{
  "n_layer": 13,
  "d_model": 224,
  "n_experts": 128,
  "experts_per_token": 8,
  "d_expert": 48,
  "d_shared_expert": 0,
  "activation": "swiglu",
  "moe_layers": [2, 3, 4, 5, 6, 7, 8, 9, 10, 11, 12],
  "router_score": "softmax",
  "normalize_top_k": true,
  "routed_scale": 1.0,
  "balance_loss": 0.00366,
  "balance_bias": false,
  "router_bias": true,
  "init_std_router": 0.00613,
  "lr_router": 0.000613,
  "vocab_size": 4096,
  "norm": "rmsnorm",
  "norm_eps": 1e-07,
  "tie_embeddings": false,
  "optimizer": "soap_variant",
  "lr": 0.00583,
  "beta1": 0.95,
  "beta2": 0.95,
  "grad_clip": 1.0,
  "batch_tokens": 65536,
  "seq_len": 256,
  "train_tokens": 289500000,
  "steps": 4418,
  "dataset": "wikipedia_en"
}
Below are experts of layer 10 (counted from 0) of a mixture-of-experts language model. Rows are named router (the router's row for the expert), down (a neuron's output weights, with its number) and show model dimensions 112-223. Each number is 500 + 25 x the weight over its row's rms, rounded and kept within 0 to 999. Numbers have three digits each.
After each expert's rows: "comes before" lists some tokens at least twice as common just after its tokens as in all text. This comes from a sample of Wikipedia text that the model never trained on. Tokens count by the router's weight.

# expert 40
router:505523490464534495494524503493478512499486513426509510504483485512522496539481547516516533475493532481567464504491478489495504500482465530525540500481503489507473510517460489488501524523501503509491485461459503478527526505515515510521506510477513485487539537469523506478544507499457475548446480540523478479513482515450471507474503472526
down0:496508479502520508467510505513559471534505469517536485472459500493466506484473477494495458530516442498567496515505522551476467494507498481516513518466507511484521468500522532529463521498495519471497503490563491505506491483463549504496491457478517540477526483510518450539495485517525502477519484493516528520475519496514550480548485487475
down1:482483539468484485502489517485464493469518496511493491550511462505446491488508543534505495495493509524481469523509486523517517518557459514472529552499542486520512539482520531476524483514551522494489521516502494508467522535503443531486528482499499496473462518438504465490532512491488523469487492446457486477479519520462517504480458478524
down2:490534522559527479519493480520479488469475529511522494484553539524510476481471476510469450458478517517497502468512470466536502504494465491502515523530486514513497590473512539494556462487549510463503507493522516491487498510475517487484479502512512468505492528522547453484493482466477519532494472499468490469514522491431507527480498503544
down3:500491494515490473510506497471468480494502518516473499560513521509498473479485482511469512457509498499500484525481490466505462486535439489512544542515486519467511496506513458527519516481491464464496458509530477514459507549539479519486509494458479473488485507492466518472500540511514504491482485502531524509539532520525500499498571486532
down4:506484477494493516503441545478515450553529527491511471554477521525510489515492529472460482505535507509494466522508472521500476504490534513505482503454512484503522492495504489517472516525594491482544520531545500552512474491513500483488524483494499529471499486468514501518505501478520492435503480530527558514513499488521511515487495507518
down5:469513457504503483509561478560487498500521531496495518509526503522493519515470470499457507509478564480490557502507490513487496511466465515514465515484504537500492523537471504494498498528517499494461504482516524495521543479491533500537492499481511456489503514482505494500502565474506436550495492493486441486507520505492456485458505497465
down6:541498502546458486558499498538537496499506498503514524546541492509488542506495551513533556505465504546507511478529519507522518496507468498540488497480513464498502486513463478441495512509508459499514494456475488505524490547501465503524491497508575482507466475500479501483489502492522518488501458481502468538528519503536497473516515533528
down7:508515476502499496519481530511509484534553533456486466492501523497454482490494482510501511488504507468495473517505505489513555504475529497525475531547532500471484491529537494544503487480497468485516476510543506531484504465557455500488498516491505550474477504515520525495554498509542467491490494490392479488488525516467515496502509534462
down8:494459506510495504513516521495493508494488520483509493476504532434496468465501508515484504492524466511498480482518498470505500487513498503527487534557520515490517487526503488509528488513462518481499531480532525531468510474483459461489479471501476555502530538518513523512490484477516500481516514486431489543545517517513498493502486475475
down9:452474484518445474530513511549481507536481490529508499525470516524511524473489501508503501493502507502492508585470503555490538485478517551510531478488483493488533503508499496480473493504501526510533515456474524496497448494516501490496504483534481520476452439548477508495496512482529557517486486466465485490442492518490505520462485502466
down10:521584485523490473502527515471542458489512456514525529534518514460507509508501499544494535493492483507479523508475486519505518522504513489547456509502496449476483512482477511490501517511490470424526465534475516498480476503505465515505464504514554492483481443513451569484506451506474494512514509493464512475512507505495478495529493479494
down11:527509472500515486480559488469547529496503533509548498514472466507520513523518510468485521492492501493481478493492477518477516465502502520498457476480495475511536511501480500477467475501520537512485515497484521538512476496506534515564505498494533531517506522432485487509459492488529496505469497552512495491519506477489512532485515498507
down12:488542485488478459519491500438490507445479425519521512503545490570492475497462500500516505533487517484517505506486485508519527511538475533537492516470508498497520501449496526510501538470494530500550508441450539486485497530511492461478448462498487516507513484539544534490506502508529494464468532542495496503504473548517505502456492495497
comes before: "\n", " The", " He", " In", " It", "-"

# expert 55
router:505513517527487490474514482478503515515517498532477512467533477520513497485499463495483488525508534518496507491530481487534500509529511447477519501488529534507527461533549503507550527478540503510476498501499524469524445540496516491527526518466459524466499493512484516483492483485477486536533495510501497529471475471498525494509533519490
down0:467522505506497491446530541473506483486541477510509483535497473473509508505521510477476491499490467488521448500511522478491483501489557506532469517533472479533512527504500526502474526519498527508535485524467467541470540511534528465515497536510477502486502440509541501541515481476412500581502480511455514488520511476507495483486486532502
down1:544500512465518501524460496485474500504538453500500446525531520508474543504531536530522537512507530527485500516463509493518521527519482483521540525499488495490488456524516490472487511501511475484538490490466498532497497483458489494494473461506526454470493543509500517455471506552463479466501490525485544471509469451478461505485519454508
down2:498492466475440486511508475498455479501509517512490521508522472515489504519504462487461470496504481519524463491491465437461527537543502491485523484481469491464497468513507480540474510478512546514486536497479514500501492497498518492499488503502538508463503494510489546515547466504564454488480495486499506511507453497507505498534496480514
down3:536492501442521511486497487532518528465519489518526496477508473499444482511527469483472476486496475520505496491516518571508507504515487504477491512529474530487480493523464521451537509475521479530511488517511515468496527491500524494471456478551517476563495479518474466511505490514477517514548479481535483480512474482463507509501538494465
down4:497555474557502512487506466474536535523527465502503519511528523486490505508464479491496515503528490489491491488488552479541498501498462446510485490447508503476488501502540539480518521483489472529503471499542467492504518479543496520552491510504499539507470514509507511563523497500489529536487543527456474514491520488470497537540481490515
down5:488520488456513474487517547494534466536518522492502520555507475481459449503514475475515526519488518495505497488481499496516509482487508519528502465509476525502493446458500511479504481515500498481466533519470525513497507492480447488483489516528492503476508494441465472508510505490517497511493488526525494505490450516525533524521503499491
down6:495497503504466520489482554483506512507524533530491530511540522516484468477505488507494566510500520566500496531526505494537498492504525481508522467510523530489477533515495492496521473500497464516481508518468551537492536472450500447528550510467475490462477509482520518491509503503494509492495493463534489513497431506517513515495501511485
down7:508511508498510532453494519528519515510500493504469532514497484537467479516512547499497490478471537514496481488483476478505463513486552488552504495520482500512520495521528513557497481471440526507446517474519529532452481489479483473520467508476524529480500507526503504488488531534498510505487424489438486524531524473505461536499496529472
down8:492521478501499514492523498490552484519466519504474520554531546541492530506515509506510494538498516488487489478494501518543478493475504516510498520548522521501537474479483499518500522502453543516483483519483505527507486553500482481508507514472518514486496517496483448551494508527514483514498491459482481524527544503479498541477484507470
down9:487497470515505519507481502501525494485489504515510480486534515462519502477578504549524494496522531492531562512551528495506538518517523502509527484460502478496497526515518526518501441494550525542506479471486506518521478533438509512498488518487519539526521491491480478482476511470529510527505528508500483489539486516467499490500520468500
down10:524524481511478517490488534483488540510496478536475447540484520492508517509511492496500511551465524521520477515532487503503531477493483508482512548491487559513482487493498507495497508476491483522546484520475504543445504532462479501539514498520473536521491474513510510481474519516485512519460503507499500497480433539486503516466492530477
down11:463505497501523479523486508501504470485491518488491546486474493450429488543475517548525535497466502505494512459518477517494490512511511523459512479497501524473487506505510490468483491490497504477491479517534496524505479469490538548458474489517498484506470503493521524478542534494501517484486498507477443489489499459530554520512525524490
down12:458482527527518492528493455475555471505497493486496503541506511520500492504491508494439481515467486528556574485520485503559449493507481485493467486491512498493501509485478523467513535483506479481502492476516473471475514485457507498511480503484430484537498468490496482534484531496488514496535520489489485506442450469513514508499471467529
comes before: " |", "6", "7", "8", "5", "9"

# expert 90
router:481519460515483509479496497496487478476458489449473543466449514497507488495521473519522546514448496518491525511509506514493521493481559492476461466502530467489475511489463457509511514501494486497515488491489494534485508521507477524540525491530484529527468486470500464498525470507491473516521505507499475482490526512477489491494444546462
down0:512493524488479509464511488504495474459489481532497465509475516495500509501504531476474491494515535491481479502531524535492502503513525453515463471573440468498466490481452500521499490524520473492524510462501457523484478496470485479531489477465509497532491553529486428504506478515482461481532471497541468552480506527496550486491473508504
down1:547504498497535529496508478507498525476501471450456458510461524482492445508492521500492459518512493523503514467514524498519495498520512477454491514504510530532512525511431495486518433495482532469493479488526532526527464471533515484495472479490491472480487491446493492473463483469488513558504516553532515491488489513501503516484516473483
down2:445533490540508488485514508520472508510487470497515492503507514518508530432487485480513517517489488534477505462478501441569477517458540494526522497489492555489490484498548501503501485518530521552508524508532505480528514496498497505480482524526450469473544552455492426507482486497517470526493450480518518497502505548539506539503475507477
down3:500545482524527470550511515498522516501491493464498575496536498497477504472497503533465503520460531498501465483502509472527547494531500504522497515508499514516510481452457461476497510505510525439493511482511489552442534489526484512536475464486503529496475483504501487541474463489532515471517480530445493527510501531505492488527489482466
down4:518525478509562456488503467515505492492543472515486461463516497513501451479482522471555534488507489491472540478544502487522520500539547474481522478482470465509532477548512533507531504497493513420506475436539499511486500515507504514474475501503493496501521480465480524461482515499506492516537468499523491485487496481513493506513531470466
down5:459468522491523485529556489447514487519514477474493504513520449481504498504492530447491479490530501524500490497489520498500483457481485474492519537528512485487497445489525560508486462517536516507531460481471501497483489539488488448523494527488534496499518444505508498522513532505447511474532518511498502493496482536517513523506523531507
down6:488460481495510477482499493504472520518480517500479526504503508496485509500446527503506474487507503478492519466506507550541524498459517506473490454530434507471516476469506505473479483522533490491476481438480472461527483494478474542478541435469469482493556485502502506533536500517499515483506530495529501497488502536466519492519461541509
down7:517501499501484547481454504520505500491501499473504515507480503505495475506468510521467480493534508492446526518437506497535480495486494445526490482497487470479502537491442486471511520499513444476548544503501513527505468477482498523501546533490517521526521492537504504497503495548557470478467430479497501534508506507499518523511519517519
down8:528519482512483457410511500498463531470498488471521453466499477477471480563518470548507507517483508500484471497505492528519482506499499528517516489503483490500503505502531483494479502480493487477510528469515486518519500476501439505507515470545489492480469521518499470504496499533520476486517523480528494513543518501531530488452512512520
down9:477557505502479517545504499479503548516525526452528482548486482473511514488525479470484521489531528467512507475543459550491508496546477500476473530470510426527468451482508497533475492513542488512517498505476516496539514516491514493520499545479493474485531489518480489475511485452477522466504485515497516459500508525481458516469521485500
down10:489525471478421495514550459508506477520524487495495473460492521509481495486447510518491517529516525517504527500521502472485482489565499509469477489498481490513496489496496518515473507487493530519543472487483470482470512512471500499525498501485531546464491509500505490496525469489479470445474495502487524485507446511488472488493464443500
down11:507472509501471498413508507480515541454540539514493483494516511501510529481503471429458524511439516522494508512504486459505492483492471536484493447513486475526487513507508522501474513514478507530525520499470472483514471502536521503442510492498498502472468465480524507490439558505514532515472496504533498488514497516485524492533446516524
down12:494547481513518512507481503519483511509491495500478467510483477489486593525472506535492479503477547503466488491501530470545529482489484476493540468509488546488502471495505497523530492509508487490485540486516470500546490499507449433465500513460508519519507466470498487507502563499491503516512487482518479482474548524475497526469496453475
comes before: "a", "i", "an", "ar", "o", "u"

# expert 69
router:539489476480532500466503481512524468443515496473505509522501514453513524492497523446547506481462489481476521505498506508473483473473490507492487496483499492513462547511502450484505493541462497500459482447483502550509423458522497490445521492480474451470492524496518513519507458503517518478556513499517509479521502531548475500497505501468
down0:518529488488464470475509499509511531482472454484518475528484481539474533518529505479485521480484497499502515524479502532531500542485498517537547521503491490552503547514501484500475512502513500484522480529518485515508516531521444482479488518508502490520519502479476496528445476518482498517532470522493471477513561508489439509505479498467
down1:551511501493502506529460481501528496462490483510477479487519541501520518489525517479516544460508488511492495467470495531474478542521442528514530513549492523477489479474505512494519485476496528485508489489467457490526508464460473506502495531551471487482501533478516510517521525470472513486509511466491462490514503517495509494538516498489
down2:521478467472472485494523490471499514482524564472512510499498452487481466498517486501476498559521493456507502520531494491456509493472506520479553530489495496469530503544463547509522514494483536524478491486478496505520466526510463478499536492511510526518482542481476489519482491469501482482528483482473467513524576478526467503518503530538
down3:468495462540485496455521482515490517489494460521515460508508540491507510502521525456496486538477498482481516493526495481502532484499501509490484471456489503529464503487485481499458474544474503515473492515481484510485499459449482527437479449490471491532509481508474511479480523464482496508495530520509428535517525572531499506486473558497
down4:430502451492541489520529502473490536513486508493497517537501521525547513517529489544469529478453492524528540587497516501538505452518492513507451490499498541538453482471479484490489524488516466469500508491493464506456485473442495512501530491483506490484521461459496527468520469547540506488516490469479475528503476490503514429474461503512
down5:471477512551524487534476472509499541514507509449483474505493501560523502489507493529478482502470477483545505500518515496490503513478528555500493506532471511541516501512533467484504517489523532504489514494515486494521459498500512510478504532520524476500512497499479519480483469505468490459524512488514531569497521479494491524476480533513
down6:502495492498525484499517519490496478501496481524515515501513454489488464502514450536470496452497516487527473514490508488517519453474530456472512452535518534473517477472508514482460535496502521526514531570565508470491527490483492507513508525534517476543521492527533497505522554551493480551493487493478503515520510498538515485529517507499
down7:507506535487499479465465499503499492521512502497517546486515512462534448504471474514514515511508531476462519483483464481461546472513540556510482452527550498433491488456545511478541478522540500500482469495501493516533528527514474467490517522486508499490483452511504511524528480513480506513529500483538507484534472509498500498487518517527
down8:486505533492485480511445579496528510543466517508483528486490504456534482506478526495498494506550522499480570483473444474465474540547531477484521493467474509513484479486513487497490502504541515483525527492489496488471498509448490498483504519504474482529511441484481525505491448495507533522479485515460493466500490498556501531534459528525
down9:536508470541487500484508477494494523492519493499481480496496510479450504506497522510488461512517520509460534472503489469482508548495522475503466484509537478503420478499488476503458462502520495529460538495461504523490527473534500469497494497503512543489478541487488473483463470531546499510458533504532531541510462454477538471480526501473
down10:530496526476516508491483511512515492509521484511465496532507520462513484481509500529516454507494479496462497517446482493506525538522483504518528478529457500505509529483564521478488477473505526498511531509508528570554527484514501503515474483440479527487498502531475558536504519525505533501508513502532498474526492516518498480520525506525
down11:554507453479532518520438474492517527509483507500486523478483521526472478488531535516539529493475497516520541501481475554521525543470550524538522515543520495444477521508460535460492493522494532484559457485486449519502496457439515531505539502497487482498494515501486552503498499492481520482486468488456496526490530516504481506537526504556
down12:469462495525481513530517489501517464494502460487463529568462486506490524475502458517529538507501486496493515494533540506480517472487517484476492486507488474528478502485518544482469519548472470486546522514497482529482496482530496506486504472532477511510469512498472515490519476488462479518498484510483463565494558465491465496490510515516
comes before: " of", ".", " in", " and", ",", "s"

# expert 79
router:547556526457498476485496475503455496496532489488493510522544516523463530526483511511522498508485543491546517483461512500549487498541504481470472488475482546510452493513538494507509488512522512518447450503509481527506522508524475523548477510453515479491481482484518502483498519520477510549463520525514526463503491440515519514509533455511
down0:493491481493437511503517502499511483485536468539507499509489478483481484520505495511494493502472457492441539493489487487498496536500523471550465524529468491521541524527484518534519514495521509486491485490470502470514488508477484531519535484518500476447468486479492544501473476497511432520552520487490497536531523525492496481458483472488
down1:564496485517483556490487471480486485503487547489484550552496487532476500489536540498513509494521521484484536507483507536466456472497479498471511520497492429500500525510548472497480501485513520512487454495532494501505522503529499528507488489510513485526518512487485485512531530482510500507513479490483511509476503494506477507491486451484
down2:520499485489457486470453518511477546515485478498481484493510472448537535459499523550539518493447512498460513485496477481492479482483492478470492517518508467468476528462471492447503493553530452472513526537490511500542523531544506542499495471459482521486514484495498449504506482571524474513487436503460502529502513494511475471495500487513
down3:463505478503526494486484551527481518540490515520500479491573491499490537524451484470505495470511450540505528513511507494516481469536494516496470491501524529493506506495505497542524528491478499530535462479494493455512526493423529512481539471523500493510473476486478520508475526469503477519509500519510544520474500513490481474487476493500
down4:496462474483513467470517495530536502488477496488540508472467527469458502496499469495512519494471476501538497522517475481518563531487550533489502506491502507509528499513496481498492525523427506501479458524505518530472482507518494527478465509470482516509478509484530499478546532525522502534495454511531511505494556500516471499491511516475
down5:495475488506537494497515453474553507504512516511474504501472458475538503486503541494453503523521505503503509483522507522499506529469531519538471475513504480493511480474507474481487486508530534493505513504449486516479502557514502517501525498510573499495488471520557513518490469457508516550512512506482486527475537482496483513513506490505
down6:544500462506527523510522475481498546503522500513472457523505496511504519480470529501480478475535514549488463526495456531494473510492532495520502516475524523487491515498452475454500461449500525470523492513510476493520517493506490482479486462512503533521459487498504530494467546490503455490541466498530504494518472466499525522531522506481
down7:516490489500494473540476497493520505477507502540511493541499520502461517508461496509517504503513533532545486546490460528522545531515535511489522496471537517483526538509486483486483494512508507497509466484534534477485497546504456510504478480480523510477535473501597521509454533514469495499511542505455554501532499522436489491494464516497
down8:467529545518537475474490484528481489516500500445528512513496502539467484479524498473526426504521544498521499536465485470522521499485515494491482494466461468514491550485465522507490468521529500467507489509537489504495500470494478498505476452465508499455492529477534473435486482501484511472512464475472478517470489520575506477490531508497
down9:497535514475477474518556513511451473481489531548498482464533523507495502469496534481492483449520495496499470509467543500513503482478505495494491479462495483521469475523496520519493561520434475452478496517489498492483503504471517508554474481481518487452504479527463485507453545500501505497493527542489504529493460531475535523552491493560
down10:515491501497501473480476448460537472486535488476496539500485512520482470507542503469525498504497547495537473480516515498531479482518477501512526489538492524525464510507499519491520503520491522485500484521561515480525488494500516522460538519472503511497488473513460494492456467532483521523537471507487527545482497470469536517446477507517
down11:516509509462477470494503514548488538524540485530476517497495446523526493516485473485480504485503504502476474501504473514477530534475492490497510481510469495529478471473517529453530535522513507518485489517506478572493480503493487483511500512463506508495488470499478529528450507454507527531469513513503483476518526493541518478512496530422
down12:530513454463466495482536511513545523472487532510464495519538508539514517522482524502453477513466496519495485517550532504514531473487475516460474530493520579481507520485505521473465503489503500528491464513500497470472532518536505502502491449493517489476527446480461478514528515505486510540506503531534491538497519516478472478484477518492
comes before: "\n", " |", " The", " In", ")", " It"

# expert 102
router:480530525479521493456470508495530517489522479526502469494531493532489479495445501488494504454518494500498512485495525515482515462529458508492465500493468528541483475504515532480516522498530489582484491526529497526486498512535516490481505489473497440512438531472501526509527488515510506505546470528499473491527528550451499464484474524518
down0:504476495515519486484481518551492503515512478492517514469517532529503563491465493536512542459475502547506476460502530477497493482490503491465488535497473479507467505479426482480503479501491503517504525495483498489510508489455508495498505501495523509470449482517527519483478493481487520538529452472478535488478483516467515545503523511463
down1:499519490523494495472517546509480478510474496482530470548509514470519455481537503497499475478526472502544467540577476462568512512472542504475554467491467478516483505492535505516514506481468538494483531484461520513487488482464507521488497504546477478506516518519460528488477482465490506544503502511536507521506539536500510519553550499499
down2:497526495554508479531487486496478456500524494502510506476512525463516527536530497513467467460549525502544475497485456502542516466479465505533542511480504484516540487498536454506498436508525510525521509529511476499508528491506490514487475509463513510506571507507511479470493455518481497523495451518528456491509481460481511488512452500453
down3:506488522506507466506506472505508536529537528507505495480523500553496492532501483507489464493493493491483515487502453457528498487481500537507511480487514498553483484522506442495543458497502465549485513483526510533506504522497523509503495556509504485467487506510469505520484509517485494428529498500465533497514501468486487511489500472551
down4:482518505503473492497492532488540493476496509521501503511472476529498543523532524494503446515494497481461492514491488471446455467516486481544511530477534472500491482534484521488513500528482484493492494454504458512534482507464495485494518479429544506514525528530473500486484535555503509477533478503555521486542473468470517483492482484491
down5:525476494495518528538523479480503465468544481507498516477465477482490460492511530510486481502471464467503462515448490468489484476473474488507475496457501497512495537498508467509542487505486518464527505500505535514462542522471507511525537502495535477524500500498541453482497498526478494469512503506522508514484473530529477544540508456477
down6:492503537484513485513496501518517471567485528459480524554474516490503537512530511487499494490498489519542505521494469533495506517512495490520487538493513469452544521456512455480519507524495498472467480510498496468410512511545448505491515569505503495494541505537492489533507462541512497485492482493499490508519540506460520500498468484500
down7:499515501455436529508491494492486510491500507507458496485506512520502506515482515543513474517465493471524538505487467533501482475499532485535540472490555489517518515489503472521503483541491496502462493464512503557507489497565543493481463492499498487516509527517530463506533515506498493471528456516545483460524484529532485469494545492487
down8:498531473498495493525514458489456495509483518515518476532500487471511538445483489520501511446518506528507514495514477504457469507494511474519559546524514529488474452525495500498528483538531523513519527509491508542499488514470488479495544506511480554482510493500500519552526456492522503487472479515496508512482468514501539540533544491519
down9:508518459475486525492495452500502493486460477481521497496544492520534482493533493505475503506445529499509494554529478534513513528515487497496492507508517506516515503506550549532528479521479534520514510483468478506467533476522502494452470516495498521533471430545499549491478520471516516490489486516482479448462508511503515537510488533482
down10:508500513477510507522477500477502460525466510493519527512478549547488550476419517476506461491498511522533526498494497444510492486501483447499517496453526479537511484515496507479539493479505455495536533489527491500465499470522497513487488493487471523534502489470463490513484508506510466464529509508473464503521524538477513440501464500539
down11:442508464494432529492554497485467521481443482492506490472530500479505491514476512517499441513496477531543524469505481517426481504502525508527527499513502521506542503536530488540505499499460479497488498504509502499517522479533480516529546540522523468490512523497479491502542480489515495497476514555502497499501517533480529445494497492523
down12:517483470493481459528499524517530510559486519478547512462489523522490510499486516529510507496490465527509517494495549488504523479555486481540479484514480527495493472477524519501482527495472496543526493542493527513543505516514502488517536493487520457502564504512503549513530464491521524471499523501484485486480510533482457496543516499491
comes before: "\n", "-", "|", ":", "==", " =="

# expert 62
router:473521512506515529513522478498494494525475500545473528480523489527487468461504512540480521539536524510490475504500493459531509494492491434490493478468491520479520472495556514524553488500535508525497490496520555497560460529450518501498492524445511509470461465538480510517490537491509458489506491527506482498504453481526514487556497488486
down0:506507514504479501469487534481523493499514551524450538514551487529491518522540514532510485486496534545563457501509450484507536486466535490555499488494505505512481477486540516521474536546512555504517516529495533475519490540518486435494440468511484495512482477515477482498508506472479477516503454509514504511509498558472506510527523508470
down1:513481453477460512504482502441486503538490503480553517476496499467534521543481484512478514454492452506452474460522493510499492523511528483493508504494495518512419492542495480515475510501497484467472543532495492491519468469562488463487497476504543482473531526457510475514488503555493459521491556491483484480493502493457522486526527531495
down2:528503478462471494497513524497486482508520522495461516529515470493507491535483521527484479481483467495495509500467511475474513529503502477538483489531459514481539504452473513471472497510439468535527504499418504489501522485498540472520461494491473481498496465517473480519522503510495518485479538542501531504566504519487535464514518528488
down3:497504492526505500533501510539520469516491507507492494523466482475523506488491494503495482473496483484528526535475511552502521527491502473456494471535497513506525526502531448490487499471491490432515475515474519465535481522520508511523506496484565492568530468462494516508464471534463564527549495521498473472538531521493481511508482483526
down4:529533473449472516490507484467544522493522490484500484470524479494486502508492486457476537472501473451467496508511492504489502508512479525496498489463522494515539496466483516464507581529521525475454455499491509496469537497512495513522560496513503521508496494493513471472483493484488490520475487473489536518531507467464494501481505515505
down5:510526495525489523516481452491488482494520493480462511500508515485501496483515504490537497488505498512484476457503456466441518475533460508504493477441514485498516437515516526492510587504541529502534468500507524483500483485494506524458469510529532519505523483489484468546520518520471475503513519527499478485509497493490544511551458491525
down6:460496527527539514476511489544485482541520500500558479500544488460515499525479471529472458525496506527463465471503533479469497492501497502497504475471498543477490485545506495524473518515500488472500487513473514496492507476495521492495527500491495464514514435526484501454485554498517540479512486468479478478512495551516500490458559517526
down7:478513487461487508481511511514507501474512466471481473442531500484502489517494505493454503522488488490474497475497540521479498493480535460479477465426471524518511547454541497464513478517510521522477468482514511503471478493527479475513490514480511513485462500499545525500542506504523489507537447473502511478495458460505440466515551529502
down8:482510538526522500478515519503485519461480470427515486482470498534473515468488509473506530514489577511501512448499533502508478532517469485496514463513471494497533448528488481572494564477466459503507501520520528483510537525524547541503475526490479532467480517515539500500446484517550477482498513500534527524538505496529522481489499455520
down9:460462544513493485479512496508519466539455488458501530550507493499495507507481498483464559474504498475486513461509522492507503487532496525488469527491514475558464517508491520519477535548489484491545538484546502457468468531520493497490481527483476509496503486539538490535539503483493550511533469506521462537473451516507492508538473447526
down10:448484533540437482512506550481485444513493519469526506485520463499545504487538506484519488467492525484518489480506517492524523484550476497493521472511515505513476480476543489498516497479515528514524490520534524481525509478551517513496518551456527464455509507514528513491499503512529586460502495463486490492544489531503507519521534465521
down11:465495501490496489505504511504506460506472480543482514549457505508495471467495518485505514514554495576507507495505531499465499517478497513455495495474485539513540452499532491463497488533525508538502475500482488504482514544463502490500522522512498501511473479510490494525523509458481455530501526496500482513476507512469505461461492500498
down12:513521496468534451455510477494532499462505488493506507523452516506531539488504554498462509522524513473483524526495499536502513505481492548483519486499523464452507510534476475514516468522512445469552508499515498524498492531473537493480471504498507517496487526450558492485523504486513524482521534504430503462493527560472517506514497493518
comes before: " |", "%", "6", "8", "1", "9"

# expert 17
router:508488511475523471514473485494523541489480522480484515509506539479522523510488518448518489466513487521506517495492554532498453479469533509501475490465494515498466468524464513551494493517490464506482457533478535550507485521508482450504515493481466483492465477498510497488515482495504470512537527545477520506483454495517472502520506534506
down2:553512527530485490509512461476456531459472540501525512509544469512462483505538548467505470493508506476488496475464504500462531547500514501517512516482479530486495480501478488564499467503504494523465474465526516493488499455500540492474494537522509497526518512514499525552475476471522521493496470479485534509501474446485523475477483505476
down3:526458512543500527534489524523541529507486478493545551481531554513472490525475480490464520507505489484485505488438534505484530459507501491522479471502510485499467482511507491500468495526460528503507505487529463513496515531485532522483520506509459488527497535535513485484489503491497512490485479526510501446469478456563478515471520521502
down4:466496531443481519494522500516524542446501475512503521468523504540500512450460481525521488506519485526530459525496506466492485510489566444495501518524472464519541491481504492504512506535476510505543500495462470452507471527496507495464487513499482477510563480508497476554517541511492484520488494486515548510509519496497524459478510474529
down5:503457501519533493475479493470500497528521512544470507499509510504476494482485522510546503509458499449522537479471522473551518477524455503488464493488525489550519470528521493500451487496496470536469493476555478480514511467541490535530514488477480470505520455521463497534529519481517499478498485537500493505505479504467471500520524468496
down6:492512471503504517501518508488513498511498493541492503478534497537477528491514517472494486531470494502500505499489558512487510504474514503451511496483524539477519488529511528489485508465477512494483490535498475533496489536519493527477547527513460494495460482463495480535496536465552523509465477524545551540479501475496472473484533496517
down7:493479523472521510501484507466509498489509520520502486502473508563498504469494509517506549496520473515500503485487505527533515460546514500497541526511487488493496463522540527563494522475570485460526509486483493475478513521477531518458496533481491517509500492515502529490488464517521504544493469533488457502487514485513505532483523483527
down8:521549512495541533486525511461519476466476500494510502508496486511502472453533518471522512492489469494496437531483452553487535455493552519496476480451516488489495474489474498513506482497479487497503462496530474510517532472490500504531459488485482522495476503489517501503524483486494468493518515538452541493538485542532497496522522543434
down9:488497517485465503471497459530483467506525519466521472492476510477444509518530484511475488512470498503472524471465493491460503469513439491500568464473521495517544479436487514480457533528505514536508506484495455489500467514538508494510515483527514459479500527491472523465480477515518488516491505487485467532517490524492550496519503527478
down10:464473488489515487461500489461481488531498455489463531478528476567517513475488494550465519526495521460495503496522516530481517523492499497547507525514519481487493486473490483527472493483483494487515495496492475554538532517456495505510534499512512503525503483536507531531496507507476469499430503497485502564511501468505485506469514444516
down11:489495468546514491540481526512508506473501461503465491524473499490524484482541517478502552511514478528541507509514501515484485534501487510472409466519539473564506518493512521510506483508471506480492518488497493523550521511450523520494505491514506538523505539544522512512491492508511490460479542527513472467482503526505488451505489523443
down12:535454534487499483504487529496518489515500480499521493476547511502467500519479490496470496522503518483472474518499486476484509531530477483477542526477500489505576489501501518475536487517505499508455485498529505508493528509505494456539496487529541513495462488504526509490495511535507481503521485518547486498488454497530492512440562505489
down13:494466529476481540518498474505508483505477469490494553521497485520525484523493506468494500539554527522544493497524511484483492498424489544483490504464502512500509496531481451507493488510498502512502469488439461478517509500445489501526487513472531492484489494488497529511487524512529548447540498485543525491470489461496508492505485525500
down14:479549488502460467511477506491495517484481513533532507505480472514504495486539524480495493511527479537491475482486472505512516460546501489501513519508511461516530508539534507490493487452504485484487516549488502533550467482557533478492454497510502522483461465507463519510455494517515501513477492491525503523536530488527472518524544498482
comes before: "s", " of", ",", ".", "s,", " in"